config.yaml
n_layer: 8
d_model: 256
n_experts: 16
experts_per_token: 1
d_expert: 624
d_shared_expert: 0
activation: "tanh_gelu"
moe_layers: [1, 2, 3, 4, 5, 6, 7]
router_score: "softmax"
normalize_top_k: false
routed_scale: 4.0
balance_loss: 0.00218
balance_bias: true
init_std_router: 0.00983
lr_router: 0.000424
vocab_size: 23349
norm: "rmsnorm"
norm_eps: 1e-05
tie_embeddings: "early"
optimizer: "muon_variant"
lr: 0.0123
beta1: 0.93
batch_tokens: 65536
seq_len: 1024
train_tokens: 406900000
steps: 6209
dataset: "wikipedia_en"
Below are experts of layer 3 (counted from 0) of a mixture-of-experts language model. Rows are named router (the router's row for the expert) and show model dimensions 0-255. Each number is 128 + 24 x the weight over its row's rms, rounded and kept within 0 to 255. Numbers have three digits each.
After each expert's rows: a language model's description of what the expert responds to. This comes from a sample of Wikipedia text that the model never trained on.

# expert 2
router:126149067141120104163145133156123173122124078107170083141150132163081132106130119080167136137131142116105101126167095132110124119116134126142145123109125087152086131143139161159115142138128221118161143109134119174135144100146092109095089125138157145143133116168070116075141094128131071142111111108118120067156105165103147138132148118119116135151127122159088122099116115154129095106123129125133141149119126116141116133133107105137099159146088141136131164099162096083158114119108139080133150125107157104119114142169151145139144121093147150103164138131160098153123132117137108163082157115089135098141114171166150096138103134140126125130128108155131120147117148157120106151153112147118094145115107148113108134091149119151113136175130111130116132105109094155097096137133124
It responds to: Proper-name word pieces. Middle and end pieces of split personal and place surnames, often in cast lists and tables, such as Aron-on-ofsky, Sor-rell, Hennep-in.

# expert 12
router:114166067107111158159114141127139141117082105159131152111109161127140096125147147169137113158112121080136122110119098138145098130086136145101085134131136141114136119111079116128074106152127121122106163149152170118141153133120127121133139164141149099139132208144129092125144132127087095074123116097156161104150159122145137119113139128091137130089174119125146163178167151158095151119129104117146107150134135106142123106097143115139125123106160110184112129149120099103102115067125120144110122120146136132118170094144147175120126095129127129161150162170140142128148128123158155100125123158158172142123133119130123129156108114111130147106134150127168125110112145101159087066116092149171146117121139129135139123176145176159115143090141115088141139155106147128123091162151119
It responds to: Determiners after prepositions. Articles and possessive determiners starting a noun phrase, mostly "the" after of, in, to, also his, their, its, this.

# expert 10
router:095145137119170130169163122100143107115071164159117094103139131122117093093109142150108152143180107162124151141158127149117137118175128165105107126126113151154107125109192097133156111136118116174137135107141142080181126135143106129100103147124126100117112104140123146129118142141144136076138139110166082133152131153157155129108121137129133072110172142135120128169094148149085111138123119129167138146121137155141152103148134128101110117140158119127140098119137153105075118171106149143137090167151135159119122140086129146113091143131123138124079073145100147141160135090136146111079120117128169111145120102187151106130096107144157113118155134136097112116156121071114144094129124078100119170129157129105161124122114119116152103094113124109146119136118119086092109097108133
It responds to: Prepositions. Prepositions linking a noun or verb to its object, mostly of, plus in, for, by, from, against, between, as in "member of".

# expert 4
router:100178127147115117135102136162143156155156135122097080150104076162110135127179130107121154111140156110153118131109087097135125116103123175161150106128151086108097144135113131119131128128115109104152101102122145133134141102116093134141131146115139133134142059161123126127140132118146127103171112110105111088135131158128132131144097112135085150159089107119156102159108115124145107139114081137111159127138129169105114149157092125124112099121132136105102177092125070094185137104110170144117144121124153085077152134123206113105148168081142160134148171128127122142111118114114114144109092162138134106124132163099137149093113129137095172127136159115124111141125134162123125140106065118130112139143110154118146130074136130134127145106124142127086126122113068157131125130094089
It responds to: Non-Latin bytes, word-internal pieces. Raw byte pieces of Greek, Japanese, Thai and other scripts, plus inner or suffix pieces of long English words (terr-it-orial, germ-in-ation).

# expert 15
router:114169118162117118169130139159129128145180150119104114117110115171146156107172142133109116135128108109134115144118145088154115129158104137145093142117136113109159170091121113118059087111115106090125121120106135115110131080112157099127119126148161127117089104157131160073111145119126113153129153116074117122132133113139126110125145139137155150101127137103091118086094173112142146115133157114101114114131148111119117190083124098112097129104148124194146140158136089125175124153126084097136150133090110118086157166177120138108146107126189112155130132143144131109169181111136139179167112124140166134136134108115112131124129075116143123154112135095085084118157159120136131120140140085184098120137136134141101118099104094137108124119138123125119144109125110129100154141104116
It responds to: Descriptive adjectives after determiners. Evaluative and ordinal adjectives after the, a, an, such as large, first, top, important, powerful, and sometimes the noun that follows.

# expert 11
router:166144146199158163115092100122072079150171123089160153118163097110142177124122131105140098134096115140102128102153162162131123137115172119133132127113112132130133154153145119133141154114127142116170137108103164132120130158097097149102142098151131149114145126115169193118154128129127144150131083121099087143105127091126152108171069124137115140153106153148128074114113103141103108135134140112131172076129162150114146126126110109120143101130090120106101142094136111158103108158127124155152122133098130104133090154097127083112133083081077142100104136138112157122149093165130122145140127144113137119102148111109133112101147150143116137114133065128120121134094148109150155111162148135133123103081130141107095135136165110122135160146096174134113138117124138158177104124133117
It responds to: End-of-row table pipes. Final pipes and trailing values at the ends of table rows, often before a line break, in stat, score and minor-planet tables.

# expert 14
router:124120152096146087126150121132129106120122100142117126092129166185142122125170132148099147114127130102134135119154098098141126084149098171157128108141151138132149148179125098115140107085114140145120081177090105154112124134133085119106096139117153145119129144142093132153115129153123129128122160181134133138158114121170131125159166103118119130155098148092147096123103139136147097134073100142129101110129096094154132176118137128119148157110126101133152132169117160136124125115146127153145143158140127148116178138119123097094143189157141126142125146120121121095168093100085140170132105129154072130136143172104109155156120111155169131123137124090135128171177144145120164149107096130120110157120149153142116118138099157126075172170151138150153135129148095144170141091139179
It responds to: Word-initial capitals, heading starts. First letters or second pieces of capitalized words at heading and line starts, and opening-quote capitals in titles, such as "C, "S, B-lood.

# expert 0
router:140112141136158140081159092126090136148110139103102139151155102100135168142097158125082090106143115144168134148126113075152172103107165153134117154112146136121168092096152139117122112126113113158168095159131120172143130123170143092109122168135154134123126111118166116127106123114112103119119106119107143137123125107109116170100136130149122139108151107114107119126126113139143154109123124090087158159151102127129139113144141103112134147126142084110198101127133146125184172133145150090141123113086133113141124101115096097126154130180144070124161174115144140144125145151113085121134120118114151069127159111068108133167181147141130139123154175131103143113114121093116123147118145168129127097156112111086080133157115103135116086141140121142152131147118138153176141112103165
It responds to: Sentence-ending periods. Tokens closing a sentence with a period, often fused with a word end (es., ed., 1989.), plus the following line break or opener (In, The).

# expert 5
router:135166108169078154166128125145110134122107138153165094129116098160130141102115127107103157107117168135140120141105162128193128082137114094150153128134112126143101148146128113127130153113116124122056148135133173141082079149159128131133150126087130146160077105109119155093140115132130134135158177135106146119141083155170121136198110154130112138134106120127105134139098134143127092123165101109135141135149115132106128130168125122145129163087124099118168141134154124123127162139150094152122137098115111135161166177125127119136117126084133130169117158085164118130108130153137151174149089156149093154148132128127129146112116143101103112113126166147105103173157095182127130127106157178112137158145162153096098147136108143108147107150132157124093080094112134128139157151125130
It responds to: Table headers and math. Opening pipes of table header rows after section headings, header words like Votes, Player, Goals, and LaTeX fragments like _{, $\, %.

# expert 8
router:125093152083091129109125186133111167143171124147079148164106150125161090150119096144173115142097114128164143130163130129122153129135114102068067102143118121119152136121159172124108094092124106097093116113145054130122155137087137105148130126131091125103098119128123126118100137108128135166119123139157169119122089132095078112104164142121162122146139111133123114117172098083135176106125145132127112155111098146144131145127118146172124117152123116110126137139154132143117130116146080163129075138169135129127110067122128144110128114152170136112134092090148114152143171130097134119095169116128118126112141109115133118099179130102113141145135109105157132102170133164130128126157161119116115088145117089174161114115141140146127116122126136159103142186100144128100130137129136
It responds to: Time clauses in biographies. Years and time words closing a time phrase before the main clause (from 1963 to 1964, he), plus when, while, announced, however.

# expert 1
router:167077143166119175134072125135118142135087080181140145146112153116124100105105130098128128100120121115097123140103179123108124186123151115124152143087120112108142132072121144119155125139129129123111099124107069118077121123101125138119143084150150135117121136074115144115142147111134149105128159166118146149117132108111113146098164141163134143123102160135137153120118136157093154093120121143124127118125164107110090135124165113106148143130085183138172131122158166128129112178128107131151104129092101106137116128116128098144127104128114122158152121095108113171108177113158127082144087106152150117174108149152135131135104125097136135138135133157147130140135137121160117075094135110125074140142159100130155162100088124134052104156136097130133108112152145113093108140149122
It responds to: Name-ending separators. Connectives and punctuation right after proper names, especially the title's closing = and and, commas after place-name endings such as -ton, -ville, County.

# expert 7
router:152098115162110183116124132168142133143172112139124133114118171115152144093142119131114150130086135124105096149136155095105138156141136115157148103130129127125098100100147133110111091136137120100072142125136136136093192185083145114121106133103122099106104130120127089162123140120117103092156105162102097147102135133170157144143175137135127159107106116072152107115104141127080161136165122135098122132135171099104099175066131119148118123135092179112127140109126115140126136162137101113152101123116093142129118129131101123139139149132088109156100139110101085148139122104132089075157133123156110138156123122128114120155137085112137106156138111138121144169129160105143150094122143074110119119088119104150121123112062121123104142144167104115128139067168101114155140124140114
It responds to: Numbers, dates, nationalities. Digits and number pieces inside years, dates and counts, such as ,000, (19, 500, plus nationality adjectives like British, French, American.

# expert 9
router:144108150104153091078099119105155099092192148099181146168150100131143147099143124159165148159101123122128094111112173156139114126119166105164149137156142139140148102138097106137153174145159099128148127136131136087157101164130127149158152113132117144133153101116155151142169130110131144131106147159116129130125133096115088158118090106141107150116130152179105134126116108113158087145132129140080089078128170186129125118112157118120158127130116149161123088125088158145140163110127154137145158126133113151111111146099135126150072089136097129088108187107172126115114120163145152106143148153146104144130109109145127139096140114117149121132138089149139120114154101133129147125128105126184151134118137139125140142131159157084148167113136182182145138113138129127160136121147157
It responds to: Table cell separators. Pipes and leading numbers inside sports and election table rows, after short cells such as Win, DF, MF, or years.

# expert 13
router:163146156088145147105146138116153144111100139169153082104130143103091084144114103142133106126122165117079115106083149121113122086148096124080156127125152129104124123107108118157052133163122128131095128112106128136130098110117170132131130117106098115135147144099096117152088117086107155127111148124163149153110154121097141117130123147161141130126121122124129140097164142084169131122150105136131131138118120143129142122122123166096135120135187144109131109119151127086131123137114185124125156156166184113125125127140104132111155141192095146149091140122113106100089098107103153119175136112112094116137124131183156136084092133140111124127103169125150108108107073156132103192141148105137121134083158142107162147142159126106109093124150090176146148122148119132108135120103126
It responds to: Copulas and list colons. Auxiliary verbs such as is, was, are, has, be, plus possessive 's and colons ending infobox or list labels like leaders:, Complications:.